Weights of a small mixture-of-experts language model, trained from scratch on English Wikipedia.
Size: vocabulary 16384, 44.8M parameters.
Experts: 24 experts in each of 11 layers, 1 pick a token.
Training: a variant of SOAP for the experts, 10615 steps.
Below are experts of layer 10 (counted from 0) of a mixture-of-experts language model. Rows are named router (the router's row for the expert), gate (a neuron's input weights, with its number), up (a neuron's input weights, with its number), down (a neuron's output weights, with its number) and show model dimensions 80-159. Each number is 128 + 32 x the weight over its row's rms, rounded and kept within 0 to 255. Numbers have three digits each.
After each expert's rows: "mostly gets" lists some tokens that are sent to it at least half of the time. This comes from a sample of Wikipedia text that the model never trained on.

# expert 1
router:110080103085129118131118184076133196117146128178118158092087058166156066116149139138105139184150170133138144081154148168165143146157107139094112106202150075154207140143116188188141098178106143152133136099169140128155120111144139153127138085
gate0:134204085162122131098074062038112125122160118125198134113167143134097088123145065101109178130118113099088160127140122065147140117137112184177136164153113053169129131108192098131094130101150116117125158121164129129146105169160131157132104067
up0:095096119082178104117160051110193134098135103126094148130073103103089159158105171140139102130145183148151098188096152133082146134108153121097134128083173151030112105128100180136105157179172159094115115076083163129123128103113104103178145155
down0:076136154128194109115110129130146103107118141102095225182143093138112093110140090148118114160093087112126145137134147141063106115140092123178119098129165134133113172144113132110165071161138058109145137198069116082185105181117136138133108187
gate1:191180161125067121139119156176114131179159109102157123101193123131164135138102094102119132136117110150151077112079157108161173122147164058103084104124100171126083183126073123136134140071154123155116099136127171152104148112144051121061168097
up1:187148097097109145153108169157105113132140118159102106087157103133175108142134102145131168136089135121183127132094145117146171127166152108122165178146104138162092107135126109102106145089130172147070025109198187139151143158096110130068144172
down1:145157119135109078177148091118148129068091135135127143182175084150091149169156149150161137148181149060123129167069122164106109110156095171128082123091129177107174121098117101055146137088116117206067089160114128131156146137149137090175108140
gate2:120117104093106063134074171119141196089116157116103146056123134118139078102124128143096163098175085178180151056205131192128124138181095130131103149120135153074132124153135149080055145143125122134173079128128147103114171127126161114134115116
up2:108132146113139176096160101104128047176153112160140118192110137144111182139158129092141118168079159118110106197107137066163104139078150137124129101209116076178117116123113054173165103088138135097105148136116094161129053102100108164138085193
down2:136182114173058127086157114098151133132171110129158223133083151140127050176142109148115136164132157105078071114111095074165147122036128155153177112091112148139132132173126086163137116078051144070144096170108167108164112150134135125105156116
gate3:139142161163050148087076135138151150105156169093119089120156136133117110117163120169051113102089177142107140150165096177113108145105173065127130132135135148082141120137115165130190153114162103127078069140109088067146166110140160136159161123
up3:141164159164073164124102164121125108088125153082097109118123143144126142124156054173041085069133189121096123148181113140115119139091172098174090135134148128124160135142103147110186141127151087112087066178109127123130162087131154122123170130
down3:178056113107162145100124133135140128136103122104137122053160174155145132146122157182125120087185140063082190125166128098127145121097072134111100123133085137127137105100128128168138117095088106099107151190139132149154043145089128103101180154
gate4:112062216101090170156122175138110119164105124153143147082148143152070101163093171104161140087107098111109113101141116114129126213102103122148126131155094056142184140154120131158097120151172128128128163151120113133091115124125094124123171149
up4:160113101148123122069111135091101129033103151137066160166114133146159175068132102156096133137124115111119170187131142124140140125092116111128099128082152105072090126126122160131104163117134117112126155116152068125155154172120115082149097096
down4:132125152078155134145083102131117123117151163099138119089144116100198167178128095168148112164126088093064092146089181167116158115113120155115124181160106132130156189128140145085088156126122128152108126112150069183121177083145067128073138104
gate5:105086103162149133111140160122115133141074184147131120128139135135108104158186108100113099115163150116143135122149145081070069142108081117088123172131181154136134188132085133078111054079124115158138117111121173183083108143164205134106103087
up5:131121099123121164118111171141152066098179149143092149110139049124133147115108105118146175155116116066138107153162153115118166141119191131118099166112148179130108163095118106103095088082131137091167135110154140129053175150163143166096066094
down5:127115183110173115137139135097097115128146186095111097132069166144149100146159116116169099133088127111172115137146183125122088097127118095166142138099183090107123195204102128159150123124115150109092163119193123161081091137135091145111100090
mostly gets: " St.", " Hamp", "lington", " Kansas", " Newport", " Cambridge"

# expert 15
router:115085145133145132160143174136120179105108114172111117101075064166132103126196154134139124195136167123159160132120129142128134050146097155091113089146144141125147154171114151194094119136117116175095123112151072111192143113132180170114143104
gate0:114122095144158144143164087178152093131109101115161147093129091121114116175110116164108174130103094106193126143122189172109132097119162086063145186152167147094146183106076150164091160126160141142109114128092153112115101135095123079156140160
up0:132072089157204169125171147188085096082105124127209135094166088107137120122123108124142140115102101146148121108148125164087163101138158079143157144121155145103108138126107088137063195158115123161160132126050082169141117062085124143135139115
down0:093107125102135161170095139057174137166142161086135091142138136124154153136112202116168146113117116159135092184122145110092128146101161147148072110120145106185135136147109149152163078088096123107115062163136157144169077154123162152149131140
gate1:136155091136106125137142150152159161126165071165122147089156140134116098111151182157156145116115084147100185137098132117140166105162183099046139086094108149148187100177083143105095121137113141098103102164046115095164123125124105151167148120
up1:070170092116077129114104092116104065126090178090124078138164129146102154136189099132149110118151171120057173138101149113090173105139082138156138146142153110162126091160197155076157182177123123159162138128146086131123154168134103152094133156
down1:135175116120109096131098154143106135119115173161097073139149171112121082107149171113125123108110135142106143138110200105172160187145137114089117144136085168120136121147136070101140106090130095123115129141170185130066095074120192111094153098
gate2:169089165098202093105157120124148102112173122112111122123133112131128093112142115151092109071148126116180106127134096167119094081105095106074096141129114103125143088152104176115174117113132145099152179100037123174116198157141170161158151098
up2:094113146108074164169128121217140095107154165180110126156102137117183107178109133142080124120112151113145087063097083124120152094116109103102123128114134090111217121125159145105106091123092107127140111117102132164169165110162173150148152052
down2:130088137160209149109135126088132143088136158107194155128168130111149183076114104052143116129160115115115121148150106207104126107165165117055124127098112133148175098044066124173116112060150179098149109113057081134206131139142081105133112153
gate3:111139151067147133121098092190146211103139123091159101143163129139153088059191123134173152127110145103129137095094075176107113082106149186157106091110142146114057144147122129144128111206078152127117114161156135110101110133132133120110211092
up3:148106141042124159112166173147167173091142141123138131140155206148105085108106117156184131133127165150182127113101087111157135119100132149118101100105176164179116137167171130147127129145077167113096161157135108121153125076154141088071241142
down3:152155179087098108153146114132099109151081211097171157088184116156116190172096113143163139096144127098110155088175169157178089081187147174115199149147128109099145078070146084115090116115143121139147126138151116135114176105174128124144130140
gate4:065099038130102159093124111133127127179174185074162112134158144135141100113192128117171138104117082185097129177144118170092119150056127108153111043122110125119144124167100174119109205105139154122135146162177141087077102118112178166203139128
up4:028124057113140169096107127131084112172158220067111163185163136048143122123134154178196131147052078128126141125113152150136078163076125084104105091143120147123175138137139160085193162112149173124107143168190111143073117135076150151183127146
down4:047111157176079124139151121156103118143120126160126144134112103123166110126081087088115102185108054131099126145165123089143128057199138185111165112129136128099162168138105097065111117144187076079115133079132145084142089150132205136156064153
gate5:105201085077115131154127131118116080154152139175125161085188118164143134072125039140153106177118186078137134141108087126121136085180084119134090129123155176118128131109159097073130138100108170119119145137169132086140116156150129131099084115
up5:155131144175161158094122140117145139073128091149152135114114151138138172157110135108119133147114045104084161149132190138108041134152111122114144105140163145121117114137102121143150170129182103155160182126102125113119142093053118159153189150
down5:074156142175168165125183042095094170166170147119080069140087122112131126053121066116077137114178165138112100119099132087093172137133130165136141118171187091144138169058134185187162098100129149032109100172159138192162183105151122175080109066
mostly gets: " Pal", " Palest", " Turk", " Kh", " San", " Slov"

# expert 0
router:092141132133131096169108191100090133130082150170140162123064150152164120139175151091134154155138199097123112119163147156151148121159154200048130130191148114181180133137083147144072120142118098129099118081171091097130159101121160100103153109
gate0:125141139104124196132108194136136110149124123110083088147143108068121133129152162174146148176191154121133125119189104122128152119098136119114137106175140054091150126111128114123141159118145157165178081116089150183131046118106107126054193117
up0:177173153148092133108119085103150105081150104100153152192141150185138193099086134091092114130060107173129123133108139138151125155141167064119150141149096168190175117159160123123130158102141065177079134131168155141142170094151169124180058141
down0:138119129054090194079156178122138114143096132123126118184098133066128146147125142158171141118197166129110156145149146115124119146140086108154126132109140161170182114164151159121156127098144154142161156111131072150077108119091181125071119186
gate1:147135164076158138148099075093100111145132144200151132069138077148138123139100144168095164106140149085161087144132124146182178128125063123046143068135148174163135136119144144124074126109141142189157178154154133139139129108065140137146109119
up1:150138144068204138116101069065102132143150158172122099067121093126141127139120127131135135101109111129159095134134093173176147143136095121080106059095135145175085139091172118102077108064128164176147140123154130162143134068100111134117144103
down1:136142140142090126159122149131122090138132168149086095124115166132106046056140163087088089140078063130127160132106093125190091097054189110086141185085109099122119133096087122143166113117151154167126147129176074188077178186147167102080183101
gate2:138152132094141135169092164072127072111119086110147143087167161159084127132116086118125071124123113141175120132084114112137132111200129143127175116167134183121129129176143130115142079129147098173157118137134126121123046130177114135118151094
up2:127165116082103164057091140111162139162050143198146101137177178143116098094146117126105105109153154141125109107120113135112110116065138118156131110190127125098089053097096155123162153111133085124103147154099077103105153122062166060106100140
down2:111123088142126097129150143101171125117111056093160145093126114138131109115176127121107149168079145149163134115106126127120155116162128131104126119115156128120165172123112124172168130118136180048116079156113165136170069149088181108126117112
gate3:135093150125135088131150126118147070117149112119080128100098107143067110059247144143186124111172163084118129145092131145067150128123120159122091114157108111107110166121125148106122099071165126142201136124112135098142150090106081140147106147
up3:166124159109082074138149127131167121114111132114144146105190129164108115128134224099105122074119075032130094109139156164146118140170139155153125134160133089102125125139166142167159137074124118163151093197111079114125116128129151101095116070
down3:037168171087098141135144156070135103061165107119164143118082137093161128149134150165112138123193101158085158089142083135157179118103137131167087188142132141113189134088100188138102127120130146166149168086098140122114226094149113174163115119
gate4:139123111118046137107155170151175206137183099111161145165103050155146075122127090149111183087137142119055129106128098099126073140140201134171205120119179119117104085119139118136155114184152138169171147148166098084173103126082183117087149131
up4:131116119127200079135156071127077041100125150151102082175090210122102167118132104103134144138082138101192158118141164149143129148092109169115102122149131095134151150120091138139100126098041139148109108129143101187112156093154131112195138122
down4:094156158096097116106115155172093143127073107085115115185133064099171088161197136158152170035133185066112105095124088115156112212103161146113101151086174109107122135129069123078155138140110092077089129132131085134112163111116169127124132153
gate5:124133118145162116164187108143099148114090108121164072114103109110146091116160099135113122120172115169121175077126131144106109129158144118097132129159189156154110180140039102159149122064151130115124107179121088087123112105070190180124126089
up5:136139145063150145114226105162204143159118138169094127076194126075155166146202123137113155139141122136063079110161156164171143156058127097115150159161107143166093132122138145093172137127141104139139137121104129065107131171088123158074134111
down5:138143098119157113157210090110177159127172102210121155077103178138110112173145105140118150136070120109078188097145124109113085143164122120063130147154137119130130098123190109139067130116113087099123152057147145127045124111137102116152108177
mostly gets: "ER", "OM", " IC", "OR", " BR", "ON"

# expert 2
router:098128117162187145143042139101117130095156189126157154101093023144167108145147143127132146183150188109127126088133106153145141105098151141066096129152081130147183154123125146146107088126123059191159123110188102113163155166122103147068149043
gate1:089157147109175175119122195155072107127152073142149158121124072138055156124162115100105170148155144128079105118117147129091149143080142108159158168158128160072122119108106087106152148117204141122127139130112104102097109071113083168127124091
up1:148069139117183142103077079154101164127172159131118170195120127200126123201160148116151216127137131137119163129134095164191132125136099113099138110113082082147164125100122155085124110132133096140191162091071132123121120181145192098182151145
down1:204080160161098090110160151127137107124107127106172045067059152125101134114124114119133121068089156120161088041116130153091120151115148140128155098111198109084096105148141137128149128130099096140116182128115177119081096160163135105114121080
gate2:113148130111168098121113101155096156154179084150165114050080129134132101116121168158090146152165063067155184138135128153106104159171152153100087169135140142086085167112112111115137150062169151126109057151117171131123085141122081100146071137
up2:153109124124128194113099136093146122081054182097137153248142104084154133101129135083160129091138213195108089101088125140142110070131074103156187104099103077144149095151146151153142103215112115099154166091152071139135156106105129156096172152
down2:143139092099195132130128101158158112127088088147152132090125131114184146140087141158160080141122168119098173123083138150122206067119145123079136145131108134125100113127141086157160128126114139180189106167138078174135147132157099148101112101
gate3:143157155155183105150155197128207107083089092113138162115161126117158138130183100088165084114117168064130183123173166123166108125149124139126134150109137124142081132133127099191141111128123100088062128189123112115150166196147134108088145117
up3:133126125122075146117111099131085175170162178115136090132104149117094087144063151205050155138125055182135095140087088113104157122125146096141126123175093103082153111107173129077119151120140154173174130094141141114090095066102117132178153166
down3:174163127107203090112116134120138129109109192138137108134080107138143036114110100139063126142108134088129086148115158163157134108111099104139083143121176078115066177160088055149088138116132124114119170105174130146091103118114166132109164136
gate4:100097082136113128115146125066101145145083161185143090099082095080088133110176059142143197122139093124114136093128104165096142121120153105120130167092114162093156099092157123109157149124129119133168140184130176093162168144152129172155061068
up4:119115137126127122110122160136114161210172084128096159127118110147145090175041161091116135139207166175150160093100111109101144104144177125131119152079128184088148142148105120071122135197098143191145160161139114178128093122114137066150136131
down4:178093137198114193158106081098118137072131122138065144151103108122121200160125139148125083131179191085104092151074150155165140122070125120120157179184150158109121179113067092119157122113124143118108154085151098135131095081147169144126109190
gate5:150103130152155193151142116100177176104143152121074194127143150158108104098161124141137137102126095155138058162062155093130110149101198122147145184106111105129125110138217156127090068092138101108149159096131136112184137116201105160140120144
up5:167026166135096142115107088142108096105157154151131186170136162122170112129146083175064087127124147056084085122076163167137147087111180114157176134070149043173091117120188176102153130111128122112097101142162100170167148122138092156136106088
down5:151140172118101132080105148076112210132109150158151140116175144177162177104109092165110144085183103138103170117155114127165116128123161091101147085151107111111180163074083128112176087203121069115162183116135102135079152098101179142169132063
gate6:129120110168124155155068084108141113133160142141165120120084187053122145118114071127186155115147120150119157137095161107153175076063086123107117133102090155138140104136156099155145162069082199143124140147128163145171125112160054191125144151
up6:160127138184118061137098115135140104139138138162172136149111142113130150137074076146142138178149132105134153186115135202123150127117117126049138196134103147101145137130178184107209173034203120207100105112095161101134058113119100109110146102
down6:132145137069149087123168177153143147142124154151086154160130124054148141175128117092080157143153133164152093131152149195140100100144147147107166113112171084107114137148124131115057133141121128117152199139109120118070097207172141126105136098
mostly gets: " film", " video", " television", " song", " game", " album"

# expert 7
router:055062100123131136127096149065093116088103130129115189129109069154151139123121174126124122143174172119164154107138179124225146103164139174090110156164145144191158087167100159142066056167127093150120118157190128138192142080104179128130139112
gate0:143114166126124140181157154172141132107081075174156122158140105121189143126180111145141183143110144131046117122131161140157160113157083111176117137081169134157151094193156165165100114111121143159119124116119112148123135101191139125123109117
up0:146142040173139121116079110121172098130218133076090147061132127158121129124125109149076092141110160112158150175155124129142106101133157175129130121166085152123118099068101127088163072132144127081126165116159141078114135145100092090117175162
down0:134132086140096130134140078143074105143118164125102187106136104147137113133080079182098156116103061131143137119135102111090116123096146178078080117129170163145132117067189122182153153113078118150103119128117142184115078101174123140086113131
gate1:120155147123129227150105152128104062142159115149126131043115123066158131159078121134140163124103150163167145068182154111165144194163135077136150095124111128115089083137124116169129141172080101127164163097141177143178112152116109099112090160
up1:132130085110136108138106141089152154110077113072124110075108125183180114141197117138151121146122130136132137141083124129093147187162092108127139143052149130147116107161178087145073128127118117132124127159106117104092132124131179115093164135
down1:119146111134092182170148156138145122110127153134200104131140168170077120128078172209132093130082030118118103103076122130125061120176126113106065139117152116122144106072170178160160135103140128142055121094129103074154165202162106126184149085
gate2:065160175100150170125137087150161099078113115110118116153151126163176154092158145115109127110169092146089075101199140119115145060173124174081173172141127169090122161158163173133092090097167113118177103137158081122190160164108171137148082102
up2:127124086186138107091132156107102122079123146116132137134129126130113096190100154118143139151112175106163184091131104115118112150078135150131107061118139190151107120143180087187164078136151089118070153078131182177118114115154152103188093173
down2:094149073100106158151143156148091103101131148088099153125145119107168136138095113139108143109114092123120124026083155126090167115077118104122173125155127189165153149152153113134178051165071148122113156120135123172107204077131100107091156184
gate3:075137106128154123067126122149158111078076100097122175136116174115104166172097169173148126183167143134226123114162065139099160166116169130139087144136080146121127125088111087111116072055090168100071111102128135083167130158154120129154159108
up3:153126084135167127073105163110175128126116104141110124151157102134173118102156092080096119116094087210122117138067113158080122106162119138096121104143156135139090124104140131110119065159124165140132155135121109103113105090127165137090118154
down3:181124111141104157127142148141091087097110160104148111111093131156099089090085162103108189159075139162074122084145132141195132139145129112127133108050112126141158084127164117102125117155125143171054118123184131088186135142120065155138116058
gate4:175197184121124081172163098148167069137126134077191084148157179126122066128120147167071149089121155174073166152114099107125114107171147114191167156168131125166054101145128137122141116103154181138153116169139102160146094114043088145118082173
up4:094042090161129148088067142110094183104143105189098173098097074134148202149132117095173109176143102121170067116138188172145153151100111152078124114092108128112190143119118115143127153150128097107100141112112163107118148164212186115107188097
down4:120096092103109117132147131167080128095116123093087123106082107143127088134116133148094132064153133083097143159108129156129087134093128122159146144130127095147084113127139139110138094151163159087072190154138193180255149109098172126163100143
gate5:103099123130190178158144135103158180105109123147157106173122104113097178144084100167103110135121185130153088101123147109078092079067091092102135130111206093122166123136123139134129058146097095101046060153139142124106155122098126049084105133
up5:119149158169146160140130149072136155111106126155155133098137093148035131093075116162142108088138141149060166141165159154140116120110145106115132104101144119108194123187151172113167156130144084130141106081129140059138181088090142062069100130
down5:098150143079148141121112196129139125152214108086078112169118127137125127158126141173100120096142174069153112120189090147132168134074141115118196190080093163129139145130143179120079158182090133117138103119133185125092102178144111072064178095
mostly gets: " Your", " You", " My", " \"I", " \"I'", " \"The"

# expert 21
router:133102140127116150195057145152100146088089141120165156133030120162142125098107175104113138175168169142107202150127156169146161099160095139120100118156082104174185182097045166160119094131122100179165124129135091087145133121117162140118112102
gate0:156127136138124116095171136133144185141150126161084119072099162159127148097094128186119119136149122123149185151055142122063172113165119109113133102090143130146129153138143181167178129164158112125195074138075112180170160146125088151132130117
up0:106176151073068101130131078119146116132097131137197170157104100150180161158136120135059140138096159129100089175107124128171188154134098139117162167131130123148098077111141176158149161136095170148098175098145091149131144120139151102146182150
down0:188143104160208086142151122156177158100142164189153138138113083169137122176072136120139107198130120082154101088087169129080140091128125133115162050121119169116134114083130132103134129154144131081099083123138159126113063120112131184128138126
gate1:065130106156175073128137151141104148140096158126113124122102182091097071160132098148163100196123079142125135130106129071141075126085074131133139173104124117109127122146115121136113120152187160186153134109204097134108140081157100130173108130
up1:159112118115095190113086165140124163178102177078182123088110128126098143111136203110065132065152113114125169127112154143159154145105165159129113106108132080105093123121136058155183183142099164082132157148156105103109164123115120109131105183
down1:106148086112139123125134060113140159099057198081106175158139122143142077079179154180074065163078092114129148146130077084082102136114198117133121099117094149096149110146111161152121101123137102164117132070091116119112136149101129138126096138
gate2:159089122149144114097166175116135120120088132111118107141158145169086125178117172166160119106175120163080172101136150108152053144103170103098101153155123164103110165037129116122083115105138140122074127191153097173118134119151075086089113075
up2:153083152117117122139111099120078117157089171163120110133111154129088110159122129093124075118124137114182119122111080144096147180116102104108071065195115157169190166142152103162102123104112112184146172164126140167137153141177096148125134139
down2:126120116188122142094145113078096163092131113158092168154136142154121124151045108089176162118186123144100181106091203117183069098129105113188173128133094110094185118116144091146118159108111112116159148149082074148154123183111060116105100165
gate3:103129147186120148169163145124153134132077078124113138098169082141184106055057089137137172139123138115156118121124106174169174106116120125141111146072149135149072078130145079121104087139147140087150173189118169153095103178113112094113103125
up3:112119171144070169107151153136193190135072166070188096152123119122110154135121125087149140084135186112098153145152117145118153107095159137151154087155088097144117150186152170087114132179093168107135128090156163110083120122101128058121092094
down3:167143138114116160109092189153148086106129120095164133124184105124101169131081140102121101164103168066167116076130205094150189149110158161152138145118121123135163092097070106120123084137146125131081156141129128125115108142131131083074121169
gate4:120116106129117192169147101143105096101114150165121167185112129108085094162135110125106170061131161072212129112092114146148091158087161167184171127085146148138126105127116089152146147058132091099090088168165133119150149140183154154153122148
up4:112095184117137126158122142169132074087155132150120200144108110080144135124145104127147112095163115064144167181127100101124091095137150186180149099040161152115116094139191119117137094114119121139089121194140217128122119113110152131144123138
down4:167128127103132173122142127136148108124096133132122097107138092155135108136137105114066099154163129108100135097208110155145148136147070068129187143112157091149159101130086069119123117141171132117169185066185064140044201104151085112059166095
gate5:099119134165137185125132082195112147144170146094190134110061139146158135133126161142105163144144125133110072162148026123091127113147198180128129104117101111154177134115088152151127121127141081118135113106152122099097116087163116093082055115
up5:142125148124109082105086078104176143141121145142088109134160076109119141087195143124111065107123086151124176083103188149156127160120047095132138169120147127119015132158147107070119152109151132111076102126099143132138171201144177184173207124
down5:117122102157088161143059151107072124196144137141196109140090175109141134131124088137128144135155099109101138120156117143145111122055139132140116135066147163132164141108131132120083137140176159119127138061124114142140154094136108125171099136
mostly gets: " util", " mathemat", "rogen", "oci", "lic", " theor"

# expert 22
router:139116123114138153154107161102140162123087176186120139129086099159113141089164107131136186156151180115153138119125163130125151103145080164105109135190171104181210129114068150144107103149104092138127094126187117128137149105109172174064156076
gate1:140114096115145113143122092119125153159108128135041165115092155117126053128172114146141154118114093118112094122159125131099107131077126203203159140179139123115236176162125199108121149178093131154122089116110133075140143136154086112167102218
up1:148071092143167132137114128134156161159105094106055154115047171128160053119153142178160169120110083110106103106155113133101113112091131178181168148177137144157206165165115192138099157175094110175099095114111153113137166139133094132131123231
down1:067145092126100114139107082092091134087145135101157153148076096128118066099125093099118134100165162128110108134169079124119105120076124167111073137126067194133111121107142124126071129126128174191084107115099136125062160131113124128108154183
gate2:121149159080134076088141118149101200133152123134132186119223160147127084153142104141092101119129103074165150147166127097086137111137093152095142116155126124067102135128142114129121166146099122082186129184113164110100101098110144125142198115
up2:136150133121139132107109083134142141120131134095181074116143164079119094119157102224147107084170163124187095114144098042136169150093169114131116132154097154173067088145122181171136146130128125193148134143124132206088153110111148127159110133
down2:140139101133193109178143123151113135116133160058134052095117136111144118123094137104161173119092106158093158155131149144133106110103114154138133105109088142111117132137126107135202189143126131134081123166113123157110118183067063127170158156
gate3:093170154116104115190127118100118140183165127107159158125067193178118177122118129127121124145113095170132184110142110122174116175135106192161116057118138141073147109159155101136170132155119176143123102173155114081132148145113116098138183087
up3:156114075124162147087136145160172113075099137132150118097171098121153066130094146130153145113125160110157079134139124124093163058137161068111146171135077119119099172098137153113067157072153126138145139082083149156125104087158103165118076183
down3:117100077116088135103091105155168129128142077145193114174101208148138148123103107181137124059084110127102126173190155136052192118152150174153134131155113108094095143120128097117131151136140119162066128119165146101096138121137045111160159190
gate4:109115189153108158123116093126149085173110127129119098094120115141144146125055119103144111113143092135175130162148173188068120144171097166188098145147124174180100159124198175131121130127190099153155182152102151136170120157111177105095086183
up4:072112170141080135107133064126114111152114128127102137092108119139108168140093133113158102122161098157159125134122142168085116147139101153168098110157121167180123163153168166132144136082224126167155172144123144167110138130120201128129081178
down4:126075136109141087188163113133101194112155092116159134107143174182059195144132203110143134140136112133073116124155098097093078149132082145140138131117153076153139168128090120151128082138094135080118145072112073090137144199061169167101137146
gate5:106089161198156187127100154128205150176104159091130177159131107152157126041123114112099188132101170131124114129101135102124113127143120136110180146089103123114146139116131100088158106150120208074153081083145169155099166095154132104141145104
up5:110128105125071140059154147134098098180142128188123075131121114138110125168144129100137088107101134175171109176170178132179116141056108132150097102162107114139069071126145116157139151157108053089074162175131142109140137165104154182141031166
down5:131089151163118169147146134122176133138085097062121168129178171156147159083122141123137103103098140068158135147119036129086161159140067117086129125079115145160131143104127125115098100130155101124184089107187117183196126158103124118127148132
gate6:146126152176098130093148136165126155136131070144136126113068116134178173142126157132160109066134153205096161096114129114062075143120125154166124122128145142115155181132127146116137123140155103139115161135067102086101172097093185115076100139
up6:157149125115115091084141119135090172134141107097144120084172179157160157083098138114057090131101084131106079112151104100140147143072141145141102152075150079106184099205143133114147156164121166146128104167133126138141156150080139099173021123
down6:153124093147135110168063118192157100131150150083059126149134120131143058110109104129121112196100062051078132175154112168178150061103165142073132101126121197094131130139142153161094156121133134137106082157147112068156096077147131180139144168
mostly gets: "ić", "ović", " Williams", " Watson", " Wilson", " father"

# expert 19
router:103097070113141119156119149110116170149129132184173151108100126144152113089140140164073142153139155080153138127123138143136134078122105181076079096164147098128198106112106156118074104104058120145141117123182106129137139131152170131082130077
gate0:158148107072153168099089127154139164188128091069182155104090136116126207173165119116134180133174158102122081111128103092135118121126122166141122156085070128170115101178131091134074147146063110063128189102104143093140180128137128172118143144
up0:142146132090150176098096125169162131153136112100166126092107124100083190138183113138170162132184143078125082108099134113183111104134144169144176142120081136171086122226125108171080152142086131088105148087095141079119163087111136171106136132
down0:090144152113113183101084140141138144173159133143127117117108101092085166166110151102132168098177139143181112119091100116099090135143167164121140148190069201138128128165130114181076114151072097105118137121112124098105139079116156125109111149
gate1:160155102087107097136063102112107130127100189147150136144177119086144195132076161135177104151182126135123138121051164155175101131126186146106093132162110160103118127091131103157118093085114157134144178136157107129136071138104086080102127086
up1:145110128090122126156060073140140170097105188170164147175171142083109153141108141117179142159161085155123102129071181180163134145111185159118114112121140150133109123098165115144120119107144118116101141137202139106183063145121080101114140166
down1:132089186146096019108153084132156118096144120099138093131086121134168190150099127163116151078159165129147138098120109119103097165124151149059070074103100159129060162124170105138107139165099076128096127071149132177133132133099091095144087152
gate2:193162122180126145108133104091133137133107094042079136136117098156111115076112138146112146142093142112118143082132158140175114134188107094117156186116083146159189144184132120118137154147158118139134132137095181116077167107163122089149157141
up2:191173132182115125113125107089102143109118056046061146116111086151119149066122148147131143129084137090148153096122151106176107118158096122128142176124075135132179131172151124107126136138150115153127147121083177116104168119147134081140179130
down2:098099140125125167149073155124106092148109114120137088145174146150155112107166088143147157146127185155224150158149134140143162149123172143108133087113135114084169141077104056147179096130142136152115141126093086189113136128061135125131131100
gate3:090153118130145155131159143136113123164114158135152103127104110159146139086087127121072160125100093113123098111088156110109108111096108164077093132108163130137136118156108099116105115169084106127095212100084141125111118057177140216173156127
up3:092142083163148121122124138120140107174149153139139145099093137161170103103124173117052147163102074144101084102111148158088138071128180145117110115098119097145158083073085106165069164146126093149118201091107184178138147131146142178161170094
down3:157123134042137122149109145161130126155146120149145167178129177071141090106098151180145143108133170163127108131124051164140194172151116162090122158158129146146111085150121118157150143163167125180132042120164094137118069149106086116100129187
gate4:030126093119184208106124094157143125106102109123102169126155134147092169129152099142084111121168152098131157099158130138174075136156121067138089143117047108136122157138165131094145126081124158151136150068128174114085116109110103147057137161
up4:138120178114152156095128127088125139159133132112128118112127117122126077077141157154144177173141119185123109134093123091127124111107178116123158121154058197085105132113177046124116104114146089125152066137064122138146115115118121098147085171
down4:110084131094151074152135074144163130147154153175149061112195111168129139143069132155214100133139087108110152165158128079159115165127133173093136138076138090154151104160094145149111144195080154089095143157037138109097121156140109101100203100
gate5:163188119132090135120128160081110133147166179092120145068140124122081156103122150130064152075147064173137195125146120133108070115119116129119088154108141119136155149127135169096116152139181143180165124128130121101154120134121127128124107109
up5:114086161131153143159142105114115153090133104166104111145123141183193141138141116111188088163142156116109081160131150128133192154110182116171199108140104090137084121134102152181112109134107082068139155085146107162138142130126136108151164156
down5:134131213094114191146135183165165083092171143116097133081112135100106134101080108078077143097198086152147124093163113124143076130100063126160147170107147109186132136171112188113124137113186103223089102139133136094138128102135137124107098155
mostly gets: " Spouse:", "',", " Starring:", " J.", " M.", " K."